Weights of a small mixture-of-experts language model, trained from scratch on English Wikipedia: vocabulary 2048, 384 tanh GELU neurons an expert.
Below are experts of layer 5 (counted from 0) of a mixture-of-experts language model. Rows are named router (the router's row for the expert), down (a neuron's output weights, with its number) and show model dimensions 0-255. Each number is 128 + 24 x the weight over its row's rms, rounded and kept within 0 to 255. Numbers have three digits each.
Before each expert's rows: a language model's description of what the expert responds to. This comes from a sample of Wikipedia text that the model never trained on.

# expert 0
Spaces, pipes, units. Bare spaces and table pipes in tables, unit and symbol tokens like °, ′, %, km, BC, and mid-word pieces such as s-at-ellite.
router:117174125111138130176103087130136130115129117132097149162143136136118095085108109118144173119123127124153083183103126162159172129115125132099173129108113158102160160155110108131145165148148069144125087129152133149108072129152107126102108120154120126158113095151143142119127133155126146074096129124146120103116137129090101139126128104132126164117148104124110128175124124086131104144121121117132139131110079165168129118126161149109123078172114176159098137146144111103104162144152153148156137063148145111140173122137121088135116159133162120137098112157150134126112161070083106123134133094158087109158118126147136157116120156098140107149104131115146169137113117149158160128116090095163138165145147122108118151111132145102149166087128135098133128141118116128097117127075135
down1:174147101132090173120151162157113151147124094152193171117131144149114160118133124114133167117189127147116172107079149162138155112119142125131131159136128143146149110145092125138128132132126109155151105116089120133144116074154144121126139105135127152137150107100124124102145117126137151092146120128157188172090138162133128106163127138133125175134100138121121169141124140110148158148100131171139112089151137157139154129140141139147130094129120144158139101152171104161137129147119166090119142122093129123133059119114101081108148107145127178168121133141124139128108176142104149132130160167132122126091140093100119115112123138161131102149123157127124143152114199182111140097065151169139132153111134094128140108143101136150133131120092128138126144120137149154143195122130132
down2:158067135138143137098161124117154141100148171137148132122094128122141153104123118128122094132120100157114142124126129106088192098138127142141106179132117123153141111095122120123093151115148146096109132098134148094107144166102109085174117142137136152093161151149134116111121114147128129125075093124118149165138133113129136080073113123128121086117133108118154093181141126127109112116137132144135154135117103100121119104094112145138107125083131094113132133139171157138149114111121102135100142128122117156107137150171110198145156114139130097119144149140140074172088131107078143114147197123154046168135162131109088138115146114107124133133110121131121156134103106112135061105157126131140123118116124137139127132126180170138152129176117130138138084128136105113109092127119153
down3:124153155111091166126156133152105115138144086154145148098102135120160172121084130091147140106110105124150145156141167142072130124140134122148100072113115119103172171126132132084128134110133127114114162130107127118137147121131106118094087146120123112136102120118131136107118108086122105126124105157144117130135133143147123136170115149101166137086172104128076128117129089142160129129160140109130090106097101096152120114113090142117108155121138115074149081131139170133116121110116127102099145109148127163116106127176083113154122118187133127131162113131139084163130143121178104143119096136147181131078107152133153143152087101132146118148075120130129131119153109123103151116190120159125162083120142146125122116127147143180118091114114105120103114087164167151157134167134141
down4:086139133128136165145143128103104137178128105079160105104140095129101166145141149122104121132113145148136134125180129106153058109118121115153086103124105163106133169157166087118167155129162147112124148165129120111145104132137116123136100179114079083159137121145130139096088127126155079152160165137097124129135114146155128120087105127133145165164112146082111121142114160165119149119128135149107142121129147133121097106124161105095130161123088100090068125122112149152140103107144126131116157133132111107089149152148108164125156132108181091128127118106134119125148119141169163172169154115142128108149135132160110136146107105114117150132133162152134157156128161100116096115180142118089098101112123102112138107132128110149122161108120112130144114128073178111140098111090148
down5:091079104124100156143127138122099113165089099143136119119112128126093125131126148121117147133142125082120106128126147189132108106111142119124121110171160069146136131157132148180117070133144149135111106132107123162119113150141113117150096144125070100059103126121189144140097111128094123158136154117127077117131136124102121094133126166155168145090140123114158092105131135137137093101129106128105114121117077105121109132128116122124097164171140115112091141181102168136140102125140165120149060106175130119114133116131164181133085165177146131127130128126097156145125107120115124128136145144115116089148145143133132110096149174143130136118100122151115104114129121104102112105137110149164127137142052116149144129130121132152139155137103102128143126105173136105151119169138155
down6:155118123148154117150096146118122115146127145155110101115119113121185150066153098117103073151097094084129143138147173105127130082106103162128155179134127098125133100168118107147122131129110170123131144144133115113143127109133133127132125110140137179124131125151165139162166128159162094085117085162139125134120125108173155084115156117126133208122103095109147142160111141117105132100125132165149136145109108124149097152106101124184140163135146120130135153156100103131125151132138144159128121097077142125114088128112135146114106113084093097103094134127161142117133121069131128127103121134080089111146159176105117116121160140144128164118154102128126097156136135101105144145127161125173146114135140110120185135155122146132157118146128127136130166147128140147195108114101123
down7:103101085131121126150141100129131125121119104138126113146117173122107133115128117129146074119154083158131128133118132129124152103136164083108128173119139089126084136128143092129113108148158156150144122138117170132094121166114095158108122087142154182093191174125138163139099094129120124166158173088171113144137174159122098101145135117116136155126093119088109127122085101107127156112132136112162107147138135145119124118144131141110136131163091124138132050112124168130109127105193098109140108151173079118119143141151121136151170099140138128132130118111094141136101149138091135114139126125146117126133142129098129145121121171152148179157116112152143138149107109137118084160127124087105100108134160126107106121116097191111111146120084132181101107147166127105110153127135138
down8:138109118157133127152131174113158105133123135100133102150125113126089103111085166114120134104155103083149070136166115123136152141141116127088115120105151113130129167166155091158107107184087107150166120145119102137111127135090144139124104083131100151128111121125147138092144087160149154079127135126143160079111128116100130157119145126120119120149119169106144093140078153102165109129141091100117132088113107149151149107104138110140118121109109093094153128118175082153088099078114094085139155107112153159123154111102124118071129156116100160101115153117137141096162184134087137158175148128137140096123109105152146140169095161140145108155100117146174128126159144156135088145121129100158122117136115143156134134100138132095139138131153113108149119121134132154142125134098147

# expert 4
Articles and word starts. Determiners the, a, an, his, its, hyphens and table pipes, and first capital pieces of words after line breaks or of.
router:150152146133117144110155137128114129159121084141137162126123134159155138114152114172120104122105124153086139126116141128098139141130139106147141116148148131142102164101187141158140126123115142124143142073094064101106166093129121157135125112139120160104140157118107101155169123096149152125151123126087121171121102150113110133077150111088109135131150124131113116151138118161135137138178140092124136155090108112129078160133168096132101139104130129170130102106106074085139087124110104164094153083153138152164089104129113119154146131116146125138095113139123110116140164112137127064130089146157108128133101132127119106140120186115152117175128112105128111110128105080129155145110152110164121119106123077165146115103152142109110145104086174095129098112181091117154119130126141
down1:109140110123102136125116126148102110150146156113122145172149162105145097155158119094144172130175146106179100119099105095082127108148116156128120124129099132163129106083085127079155125169093100117158147096112153106129083108142083120114149110146124147155114132139166166148126086155157097110148110107111153129124139101122131156120153124105144165146145136145118164165107132104119157117160184184122103103157141161146101142165127088131123166134166130145168108120123138144093104199154088150133117117137106123118143138134135130134175110115178105126154147139157077113170145121098125140116140115131132119149102122121112079154142140153157126110134138119133114132088128124147111122154164100102147132102153156144111124105139109157122138137185179140123109128134145155127109148169134
down2:153122132130095113135142111099117131117166106168175088143128095118110122122146123111133129122115136115126141129133116129143178101102121121094151114150126121068155113121145187095124088128144154132100158112121125139105129112119153149168146157144136104126127100083166137114143119140126131150144130117096185094155120134055096135171094110122157101095140095050141137114108114118121224165126120144115151111110130138122100125157148087144151129143136120166110177203138132148114119134132127114182130105127110081126156138113111161130123116157130134112135106152153143120116110167130104152093117113120084132173116123171116166137153143159097145133150140115141118167149166130108151132160103107090115153089113131119142127107128165120116119113152140109133144133090136137105120147140139
down3:110156177105079114134136121133125136152141113123104125131105120102113071111141116124113126119137146104159159117112154098061100123122131083141150131089117160078098112135135144173148110105117122123112122109115162133122141122129146130146134147129169127084152161129134097123129173146145103118114163098138131106093152161128142122160141132106118126074160119117152095132126127135139143101127103086134106119116150150092121110138159093065111155146143144084131113174129097056129128110177142142109107163089135147106120112093103115118162103149132134101140144122136133097156136113127110147119171112113182156146109141151105150101153153131126110158152167087132178116125129142136104144125157153141137129155097103078164147111140109120108131105163130135123073184110106122172083129151141
down4:111111158122136099117095158103184128151122133152137080107147127126134147106166175124118150102106129103131118091133149091128141136157110112107145119140142157117119131144183095112135101105120176155110132105105073162116127138105093096106113117120131107124131160148089112082179129081142125089154090130111135109165149125141160098130123098166132146124133125154141099137148120150132109093115144106120142147159128156138158134134130086179145129172142149090129150142159122135131132158102128079121097121106120146157146143102104122151119111119124128127166123111105128120123096132109136146144151109149102107112134105143167136108150111164145130059117088124139079132128065106099167146178120102101107157158125112112067140101141141103158119147120074129173108122103149150140162122127163
down5:105133120167076111116104143134147104141095148123152160107084150138108131110202128095183153115132143123114120178140151150084161148145121132136097088119162146157143093129145151105145091139112073108151128143135143122139100099098134096114130112142143129125116123096123146159083113150118159121116088127133147124115138121115115081145131116149171128087163138150133141143119112154136120106121090113125119105109156107135129117196079063167156134097122128117159107126148145153087160140142113111133126123113138151137088140129133099118141166126146131117129106085116104128146107132150112172128159136132154116126159147151103124145169160124114112138135147163102200143144087180152113134146132140101144117127091087132149127108108098094120122135131151164189097117142093134130122099099110
down6:106140144134109146073121125112090098122142108114136111167118141119140119141137140114093092141139119148119155166142145126131168125156146162077077149110136119139105144129130163151141141122135130091138122148182159121099118115109128135141165135124141140138108124102176109129175130174142121120154097141163130128171109142154136131172103137136174172110130103144125139148103119124129116197171134149145078117156121069100117173140149139141139124082135132113158097120068155136144114137093110134113127108148134143150150131145093110130126137125171126126159164161155137078149135144149105110134098123148114150153075140126111099125128137137150113132100109155128119137081115093095123149119150122164116116146121160141120147128137152060114124091180157129059107106173139172128119153114128
down7:141094153132084105120138112120127088170128165114127128133154142113162178118098073159112114152127137144148102142127112115121140129151148110078147114114144139145136138130117078109132138099079146124112121148080156101082067162149121097125095155102126156137124146115122088148095122144148137134144119125131073112132112147177164090129140144113118138116132143117110118125150148120105122143187119094113100107142113095103127127096136117148117110132080151155176139161100127145132092124149120133126157134141106124128170123113085142147129104143102150093104155110135094116161170123158118120095108124123119130129111160092131122068127132134160156123103140123123137089112094141079146121157103130143100125149149126094173147123084145184066147084152090084119131112118110130162150094145133
down8:164140094136108094158142118131139103098122115125152126109150133143158135159127099130136117095138142146114102097157125115133143083121093083135134101141122114069128169098171128144117120111120156151164114124155129122130166087165098155147074113110117103127132107132175107126142123143121112111121131140158127161185145117114115118124148103106114148118078133112140112134111157162164140127125132113127140077117097149151152080083108113085124104157130133142106156119091126129101160112103158089108136131122143120127135112102113143145130114140153195121157115128086099134124134156143138158136137115087100120113126132136114155188151113148115173113129164091099098119085188100128100146093101171098132129097153086121132162120099135144152150125113143143127221157120111129145131119109113

# expert 1
Prepositions and years. Prepositions before a noun phrase (of, in, to, for, with, by) and year numbers after them, plus occasional mid-word pieces like to-w-ers.
router:135146161155090133172144131133130123132157090093150124130162125116115109141068122150133129107088145102180113101155118133170123157114115136144112104087112124121149121090122094130105139127182145164118105118130177152138131134150160137153117120108158120153138099155113141143126139155118156132120183117165119156123133144112098143216154149122084117118132101131120114116120166127117120114128124158125183139104125105161151139123130121147166154158158138063140136069184111144140118111108103144152159114093119145101139101161166089110144115142120145120118130117085147155122083141121157087156116148104134129185093164123146133134135122080104130148130163149136138113173136159111158148130129153144104112094137107136101126176148122138104097132146141148144119106159094144141099095125116
down1:124102119152130126156147130169102081155150149152129114121100097147153114108155096121154103142130146091151123131143132104132132160135167138117142121140147101112115116105153142138167147138138079160117201062164151150144120134124157113110116132152148113122114138128104126114105144111115126118148102099106132153089099109145151146117134144109089144151140155144139136141107110134141154134201120104122117093154123102187135120161143107102115144102112131142119160158139074121108127108137110120135170125100131127142153116065130102152083125135157108161144143120104128124155109126148095111149109084140097132142118148140123100092099168132178131124119138136137130145156191132163104118129114147146094161190099110146113103120119099112126120138142060078111104102112134097157118113180085
down2:072126133113115090155128110168138186162136142089117134148153145140092173132120129090094116109109142091155127095131146108100143155121116148166120119160115135140123169119116122126121160140145142116115130152161153120132117109138133128073129151108124098134116155095135120063148140096108117103142144158111088142123108126147109119076153152123073104130104137120154110138130086158131098106115144133141076145118133096139143141133140136115136117143096104130154074116119135139136167126145092164095116163106164107142156131125126116163148153160135099161165168144129067167099121134120123137130167121113142125120126149171090130079119182086151142157111093164103134127082125114168122109097100114104100138165122105091155081151128132123122095140136150108130139141150134187116119106127122
down3:160115173118134149108102135104150117120123156155080130152184122119158149114107108147128157114146113191118103177135154101106130145116082121074140144152122138098142100143107083160117124119093143131098153140149116151123086090143108136126119130141166106113130152126140120117119118098122191129114128143141132124108119126172112126123128150134122107115132118116148155121115129096106140131171125161100133070139171168133073118144166121153137153134097101195139119138165120133112151123139142125132139127097119103056136122050155106124126138124123124153187130134117139126143150121138115094135139137147132140059121128130134126077108135113163130183104165133122119095117102116132159127123145099081105112117138093152110107137140139152127093160104130100166113086096114125108155115129161
down4:114135123110155124122117092100093131121172166085130111167102139118127145116116137125167106100139164108104140112140142124136160132081103145168084135133127062094088143083120125128081170135140149133109141138150103124095122130188126116188155121132146145134145106119127132130128141104069092127132113111094135181148109137103132114125125089166119127160106110147137115102132171173119101163124152124132115123123139142074142131124155133105104138109147148125118104095117135142156152099147108118102090170133177154136113126076146127112141156119145147154150182104138190137124162154139139148134168113165119146151135137112118152147153176123109113066152103143093155093145138117095110142131123149138123117141163180155112089123123116108124153157162120113121127129122111141115106142167153
down5:111135102096150082106141151118136080159134123093102125094142101137120149147127118127216155146134113118132162158117125136110126105137097152143104157089172146134133122139168153061109152134133154126148160155110138160187111158116134133108122136075132139194174108151126118157105092135109140155142140131126108135151104141142127128103124159108124153148119135177155128054141155155149110126120116114141129105153134167107121107118149089167113177152125085166118098106094155118142103148116124125108088134165161139100118134091125163141134120133109119118162152154120134139155131150096138143152084153119136123122121104123133132106136122133140103111161132150134149120130178095138098119133107139145091131126140046113131148114115114145111166125139108169118089129100115137123108112104164
down6:140123134113145130088088162127128088191089125106151111126143129147128131143123170141136113143109143155126183146121179158149143129140109155167075128098143147077113099133126084111109136125144154121152109152117130141145131117111107145097139119132192139203145114139106077109103095132133130107074148116131143155108169144155134144121143139142158092131114126131126122095153158115115144164134143139100141108133111142110104109140189086156136087130128130131153152074091130123129124174145133161160160129185135080165099151129183107078153122133103130090129159127137104110127141143131148105142131150125122137112115096126121125133158125116104105123112131141138140139173155172146128131133160114145087125106155111119160153124118123151115127169139162171129090101106121175125098124116140
down7:097149144094141140170165104129106135134074083118118190144133072109135152093136126093176080119166110130122109178081129139140107148090149172128147171115119144125124135092090108121143109131107134145146110100100132122166148149112143105124141144132128128131153136144145135136139128186097116121123142124130080157161162167114147100136117144150108123118140108169115129128155104150138142105092144096171100099129109120122176105148114135119122115114157139136162101123101098142114134094159163130141143174088102153202073139095110096078160124105116134165102145135123161154136138148115120139117086100149145122159119125144130133174145107118119140104147154110123173140135141091135123130129121146099160137121126109124137122159105149128176128129153104096113134114126079093108117112137101
down8:122115142116156134099151078113190132112147091105116137131136115135139091116155136136063124115140133093149154145131100158119136123138147119133114117104166138167146129120165131165111070161122105143144110119134148132115148140129105132143134155113099133076133113130151119138089143138127091113103112149133089104145164104138096149104112121084095147102155138164130109109168079165124108140136152117119150139122117139076113149153114102158152135080151136142084111125160170144103129089179167106120118150139141154088129116149078112142137151086118130136112129145194114131108149116132085138114109151113123133072155142135166156127124146117107112145116157156111143168126131161043108127129116137128105086161136142151099143088132127135118118111127120132107156110174099128103101151166134

# expert 5
Name-internal pieces. Middle letter pieces inside proper names and foreign words, such as Archu-le-ta, Mau-ri-tius, plural -s, and given names like Jack, Francis, Louis.
router:178149157147066129182132142172140135104123127166109108140131109128081119121168125122140129102148094163151129150106154148143110104107131141113092142059109124104113126102098166137143110133137128131107128128097116131109148111156175123122138125139093161105145120114144090123151088106141144093102148150114116148155086115108151147124083088169120097156097112133133111179144133153096135128144070137097134120145111143134156112134133079131133163157099136108127156115141121085157118108121109090135148131110128136118134136127130143129089136147142092132117118105182155126075164085111111139138105110117152116123103108144096106166108120148125136150107144141118090133161099084087102097151114136148089077119154150116117182097113144134107101114128152093161116147103090150099157122111156
down1:112068180086134110128124141120082127146164124128141151106147130130128157140119114162122136140176134136112129093059121112048093125155123133109147137140127092131159126118119090120172098090077104118151117152106137129068100100128100134149105140151112134167137137113124118108116086126139114149132085078140154159129101148146113111125112109124129108095142108134120133132139126128145151129132148106161145139111155165154094068124112145124139098117139072139150142136098117136115137153103146126126152110181133179120099112091126113099132148152130101178152152129144169129083083136174125155152073154108129082130148117110135115110087100119169133146104112102119108144113113138096087109115126169141137109092114139114095123120119150154141116122148096123120137124121146148123088127137096
down2:116148123074139170157151147070131130108145127131111120100096134139125118160150107158147145086131177142123120127077125149115139156131081142147109092130130135155140125087164081138083125156112102156134111106122187168113105113158138117141115118119132138169135089137112121163147137093135145133123140151180171136119142114139112111136099108147100124177130138122156083148122146122139117141123143119151120108146141179114098116147079144128161154131110179090079150151120128119111104120134131142126156101147122104126113074118177128171156154110131124127129124108120155150116130087133146148157124127111096130134178206118156092162132113114112121101095174153097117131111120113157168151128103117090120122118126109108115139128102144094100074124126117126126154124088126102155137172101136
down3:104112100133119153115135139110102109166119127109138133137175125119136150190114151098096164095135137123140112144102130085140084163158098123093159133130185146159143119105153141142109149094153097115142154185138105140140106109108146126129158138134155117093140129091150148092150130147117172125150159159162147161083099135101142090124123154138117108116131089124143136072158101166148154094115169130100135117116129087105091103151123095183127135154135118126128134158096109086114082096130156120092128150142135114084129120086096119131157151059133126142147136114143138115119128139157155142127141087090117135107143123163123098127104100130125113119134131142097153071109142126107099127167145148071120133137140119126149148132151121166121177158094154132115141131160079108124131119131139
down4:121149121084118125132128133096112147119132123132124106116122138115115126173126118113166074149140143109154158138160159119104095112168137135125145062172069121135133116136182160113113084082158102108183108132150174125155094138150117127117152120181099137143122138118128126101113120138126120123103093130114133093134116163112118136172179123125106103162143127126137113097167136107097169110098129131129071161153127128099127090155123127148119102101137130161123155124075136128146173134145139098145133105144137134154124108156187161099182120139108146123112135119160137093138137156168145092132130180146123107092102129084134156137125134120078148146134153164159100127168123118118098135128114113184116110140120128121146112100137119143148104123098134152093153119147130142148125163179151
down5:135113105146133079101157063140091165076120176197132103113117167114161130127134125129135148152133122117114130137138107162124095136106166146136126107116115124152149153123116144136122098149085136132134147112164100155136159117108067168100135160132112176093136119108134165146153128183117087131126106119122155085146160132137181130085128154108092142131108135129126124100116157137174103099121144127143126145138113117113080146156182162154116161139115090132117142120151126122107126155109153157081107126097129141120159140118141155102147135135140094146114117159106143151144156150145156131113130090134103119175094124095125136120137127116130074108105111156152112104063117152150095166102109104142126166125124110120092155146145090121118126150123115141121181136135098144150101107127155
down6:160113107091111097134125131132087116136133168125123089123117095122130133129125165129158137144134145113128117123126133176109108154111099166129137125132110094146125189097136129106120130112144142122166127128143142118129146134157109145128145158101067114131163135121145063105089146155090110129142152106087104133090114182144128109158138123124103122148126151140135149124142132129119110127101050106178117158112126148137160123127134130130118128128114097129104120123151075162114111134102153128176124185114141139155132116162084156080160114140101102138076088118129110114119113118149146151107094104114151119144140124116123174110132109093092145126106073159085107110108113128181133140112106084130171127161116169147112118122105060120106145097140123130114126124085118135142116131142196
down7:095107124146127121117135121174105167165098119146119125117115108091108152128112174120139133165127090131104117116104116085122178145153128145107095115163152179134123135111124144122143129117135187159186097118142066166117129107129172147123092129175166088172121177119112126104113097121101115118145126129163108113141128131130144142129173097115115153161144091116118071116079101116168134141129124149112151144151132114093128170130141160108123162166142122075122116142135119166091102142156092130175095108159152131140088120136093120117117123140111088126131155133120138147126105133145148105100122133107133135117112084130133114106121127128163128158141079113074189133144100107157147107148104133136108101118162118136153117130143114128166136110139147168133098102135137134181101148128127
down8:100117133128129141106125118113086104135141067133132127095104124125147155121114120118109131104148100124101125084153152149112166143124153155116125136128154106147117160130132074154152167112146115134135114087145119146107132150180087142111086094121155109096130139132098080147080144144101119139148158157098137130115115100118096133127160117134126146091139137134133212109124103129107143087135126085161118116100117170201164138105093118157129151175133116166155100144124132113111107079136116098137096114098136142088128171139125094147112092108150099121090122135124125120141131128110157150095099080143134094132127116156165163146111127100086114103139140090128120148152171173127088164129131103130126121144121140128123175128093138127122154105148121150100106083103109127113095122089110

# expert 2
Word-internal suffix pieces. Middle and ending pieces of common Latinate words, such as -tion, -ical, -ment, commem-or-ating, plus nouns like School, Award, album, Championship.
router:099157129135122107119137069131120125128166131128137161088138187110139145144168129133116109139115075088095109094137139121096135097141124097100100126164098121122147146149138095139127141140139125110135130155137129123120165105092141109107114129128110104146080103159163074146114117115188103109081136094164122102143121165116122151111048132112161141147128141088107152127126150095136116167128127118124106145084175118127102151076121100115106111096139144141103130131118129117121123091140129174135139170153083124133119107140142137170098108129121093141161102058118137139091097145095128109127119103164143137101132108133114151124156120118149097103154142164126146166108145130173107110114147107135141148163146124174127098114125156146139110149129118160163119112135147084156150175138099
down1:128115163093145175132087126098122105129132163148104146134171133157123160134147144129149110143124121106122119156133137155128109113151134109146151124153135100117090173125147136151090113153157116096175116180066089126139101137134135118091170127185104145130130148124125126141134133127146126145173157164141128118123143118122121168120106154153118133175119126155142135144127152119133101132140138129082117132190129126143122115139137112117124104130123155121141152131134106197107121121086123070139121116109094160115121115121111132080153160106103177089112096083147139103137118153151120136119113100105122162124135127136154153174113132125146126114148096118171121142095136121086125075142138117146094155146132089076177085137128166140122191131106124171118187147131147129139143087118164
down2:100154131131151106134130123106108092125121158121111115147100147152127134136081141121112107106088110129134163128170100129077110156143127097082135128135130166102104098121119184152151171159082129113155152147157136120129167166071098145100117165136139068170141111131124084115097152097082134136120124124085106081113134092105102119122072114139162078158135121122149146148091130136131130125153099112144102093131172118147108172126175097131132168142135129154120130121114102169131128126126153176147126112068136152113161141113126105171159121114144124114178133143168092116152117096160113137121127105143127109147143122098127131157137135110129118156111129133129155145182081132140111132110115107102121124109133116132130131095122121088132115127139093082139090116143141102123139127169090
down3:152133097106087091123124140115150164161141123122118137110133133118141106152125133124155118096124155132119108129130120093130127133129121078128118151160146124140169133154130113100113096145127142125127135115171099111119095127102115133129154119139086144138139091142087162125142152102124152102179123100113103148115137079091157164137098127122112130132113146099084084168133134108140123150194069104131109114124120088152143110126129138111148137138150137170110107128097140149169107180145104166160140137163126164125166136102073185132131110127138104091155119143181136106144128119098125074096138167102165109137127126093138114078111109124132164094108098162135083135116130130166135123136180157170147123141111103142154156116147141117111130138111092108114138120141105095118178115122061
down4:159107128114114112128117092143113148154154157128129113131107122118105129146126152098108135129128136143094114100122105094117093149169141137091134166134147130113125124115144128121125137116154128169134138139124113129104148141145087092165133117094120101072150118125155159168115106138105146168143140118116086082145098130102149103094128125144187144125132097096099142051172162129141106148097124111101117149123092170131147108120093141137124130155115137146124088137169156111123102119152131141098100080149104128112187160070106174111135112124138120103167153080126126151128076120141152145149091135147107137119106117151121100080059129116159120152118115120147117161113127097103105120154121100138117117145142103102111070094113121116124175128146107120144070111120099157141094153123132
down5:132162098137142148093123121129080105108159148086174142131108128082109123150143136148087134136166118139156129146098130138148159124102128106089129067142170143133160127116130140115112125125067155150091119109142109109110092150175100141162131150101110104166129134129141123126154149134130095089143135174101156105135134146125110162114151101149169143122112120128178103153100089146119117160136087117158125152136168136174101134120131168193120157114113137087140132148135123123135117157125145131104131111147162127154121146092121111084113150149161140152129113120125154129143140131154117153129174168144100117116114101074144131102143166118102071121125107085167127141168138118133110138128130176105133185125111125142105149162138158115135148120132102114120107093119092088113116102175150
down6:148103165126112158093111087125158114118172123122167176146114117104160147126123138132146123132109140163112156117149129078132171140084140145143168083151115091105099172112106147133129119083132085124146133080115104111068113075119132126136119132139116101125074156141155143124113114116130141129135160113162141107123146138135185101089135139114116118156101158071168138115116119132118136109115129141146155114141097117119100114137115123153136108149146138117145115130142133140166149139151125152145117130156135141083116143127121169192161124076124123087160138120081166107109141120099087157129145129131125144144150177117153110093059189129132154137101107118140119125130147132156096135121128122155124104128116141131161172128113105151117127078142120072117093114134159152142164141114108
down7:106148160082119136108123105109115149140146147117176128147128163169090177170108129076100146113117115131094149086110146147132119122074148128100132105166134122130137136138143153100143120124126179104109154107158115114174129091147102125145120147112116144161087154094148115092131107179144134142113116125124139102113154127161151159130141146111120111128134141125137106061130061169180135128129110136115098139129092134147158125145146132117154111127128165095146124070095094109129071151104157156094157171163142119114133124113152180122136141111121159129162092130168137088136175116146142117123123152129134132120136110137138144114170126110160145076144133171137106103122130115133132139074111133158139127107141085119111120118079125130116111166107113154119126105140125097106102155091144
down8:145124120093138138097117059113140115117083117120145116147115165139142153128112084117170175139129125107134118127124146130109090126089112154089151126107124155155191115127103110101117131110107111094128070151099143110124107138076127067111075143162168152109106093121099077127113107134141145148105112115148157125157137119140100130158127128130129114123101123106132102062133108120132134116140151148134141138145162098139152112085113120149122168161104132126140123106107137163104143112109140101130137110132142138159132125127140134152152125149152112152184107117159072133132152134094159152146124167146119091131137103166129135165129117148099130116105166100080170103123153161128199126156117124107129140134101097146128145143134094156114112135152095153186122114140109154081138134096150

# expert 3
Punctuation and clause links. Line breaks, commas, periods, quotes and parentheses ending phrases, plus clause words like and, also, had, who, which, and -ly endings.
router:126105129124135172123145131096127096131116151152108145117128153107131167079162175161103079126111109121148106159142110106148133129109152122152167131121133121122138136138105163106102126150124128145105157109084126112110115122098102166085146163124121128150137125159121095104158147134101131113131134131164153098164157124154115137153127118143107153066115073150097102103133113141118087146137102107126190138157098124137117120136067128093088110075084126154098150114106141154130121114116108098101093136097137166154118112130125109136140130152132126111145141156090116118144093102113111122091159099101119106091161141188124160117135105134115131130187070151101090155174127134142130134101133124143091134136149199128139122122143121087143110095150116103128112141135151137101163173126128
down1:104144150077155120152079110177152122170181165107139116122126135150124139156111104139138141128106082164108138158098103133121147120107134133114110117107170124112122097111179072076129109110122114148120119079123137136134117123098110126123087090126118122103097128153129141156134116126176098089131146076094129152151163122131093118102100126102139121128107137102110145143129133133144117166146145097159123105117091117131086156121139103116126127127153149093153160130154140156159101144182113126126078172195161098118141124132133158128131140134148154107100100154181118144169111107098111140119126160085139154148131190113129130139142099142139111119158065135105158135155165135113124138138103116112110133095122140115108133159143159128101093119155108100111119169133146133178123114128145
down2:131111130130135099116082120128116136120124148160077125166168116135129145081131118099149116129078118107128165115146128149115124106103138159124117147134143144117132145150139174146119153105144158107150120145132124106104125117163136128102116140119113157138089070126154060112109094081080105144093162103105128119113121166123124122145095096199114140153147102101122109154119151104112139158142137155137087125076099132132112143118124160108118159195151144161111206131157153156144153157129115124142117118103115127149172144108132112169151095102140099135133110095147129142145119113113100136149111087158123161134120099128102119145096122148136140088158112159190134141181147140107123145122138145106147105129132126185132128136098131165073155093133160109122093137129128155126136133109133
down3:149108106116095153121166135124122103123134161164146131138164139115151084161173137111141127123171113120146136104144145079128163132156150151105112106119144137116142146145121189133109134106120084152110120114156098119121085153097139086145155096117093108155141094147121138148167121135119131196094119143118153126131156112099075082111121117109120114124125149095128102131139106115162115056113123130100115139139104064179164087147144152148137138171136126144123153134156144160124152114115094108108074102099107120117145158073155092133121142135165087131084147146146154162144130120125156144085141117119104186092136163148132122147136124121137089141120118147160144145134156144143142102127140107154119119120131138103091182132093121090123149129123108116115153141128142135147127145165109
down4:098133133132154157120145113162096151164150144137164137154103141121104128165125113128157104150166191143134139152100097111149119141091115091148125112113159176108085147153121126104152118134105145105140108123149122098142096140120125123154151098153139137126106160172133110109111130109170143131175146127145142137125112105122134165110183147136121161101191119124180195105133165129139115096142117114165117159107099125147094116150142080122144157123151125161126149120124145105145136137126133118092135107152165110119185116117133170121100137136143138115088156131135089118137121123135133134107149139126153112116134107154171163158128156080145112096139079115180118126096102141095091116130122160124124089098101144196102129095186102122157146116076145143126115133143152132146125132108127
down5:112105134116132114140131110106157115118149112134113089153106119151161131181107130119100148158097110102139135156124152130121145124137094110089140128094134121164147135076106121092116088131121117166158122156119182129191166117123128103110096101110141104099075124120111133118122146130103119177129137169126135112107134050136091133112132126131142123143121093150143154068110089127102102139116123122137143122134083185157148128085151159127128116118135136130143130126149155105155130125136139113138164149149125096136119140137117125124127141105128151187089121136131106116142106117110140077079096132136093125147106155109166112124108107120101138122134130109107153119152076155119109095198160107134172130192117115101148135140112144153148153090130066188136140133129149154126150110143133
down6:112090153156149150135069129091127144103136128167110114158094090123150145129145116121144102125139157092090134150146138181133116102161159080127118117152192133126176138107141142133139153166092151112079102144133097138133118156125142155109136158133133149122155086134164142125147135155125134114179104133109049174127128123145104119135077169181128108135096083141139133129102122097115128084109138166148146106116150117098117148115108149134121116141137102119105123132118143149131104159118133092117106094109123116123143109094154107156098139153090136152144084126175135096143071155108135117115120114144163120130131112119139129112106116078095140124078127125135143082086143108134100155122130187123129169106139138132145138117142086166150113125134156118108137094124129107160149143149132
down7:129141125151132095121148196132112145184154117081131128144117106121153127155164115143138120142080119135117133125119097110102128172130144173092108177130162153114174159153109120134116138178163133148169115106125151149123109099140117120144136120155089092128143124112170180137090119146124107129120098109143087142135116123126119103114082146114168138106134120086097124102139109109153170104111116072122132136154120103115110153124135124158141165075156088128130094125139152154135139142141128172112159142124182135127102106132143123132180195158100165115071112116138113125110132132139151155132149143084155111141116152097127158167112141112093092104116130118093158117114113102157110114097079150117123124170131177141130137148100142145120140140173111110154127134120091123116120138120146
down8:165085104120111111104140130124137112169136158144120101162100174146103132132141126107154147153087118090153120103129143148118090158160166118146125152165144173092106120103115146105094125114146101117138151169133141120117134151083150122154124125172099113102114134141163134160130133145168107144136137157123158084141170118097142123102136155121128120117112136156137142126185156117094109115111104163140096185147147088167124169110101143131150127104138157159111078088090129092100125135091117128122112126116122131158108142086089139110138127105142088093107126129163090095128083102124119109096088129133124146136171132149165141147096117153145073128099158111110159146127135148157110101084132167118134117135123125156138155089108148138130098160111139126172111135134120147145186149153144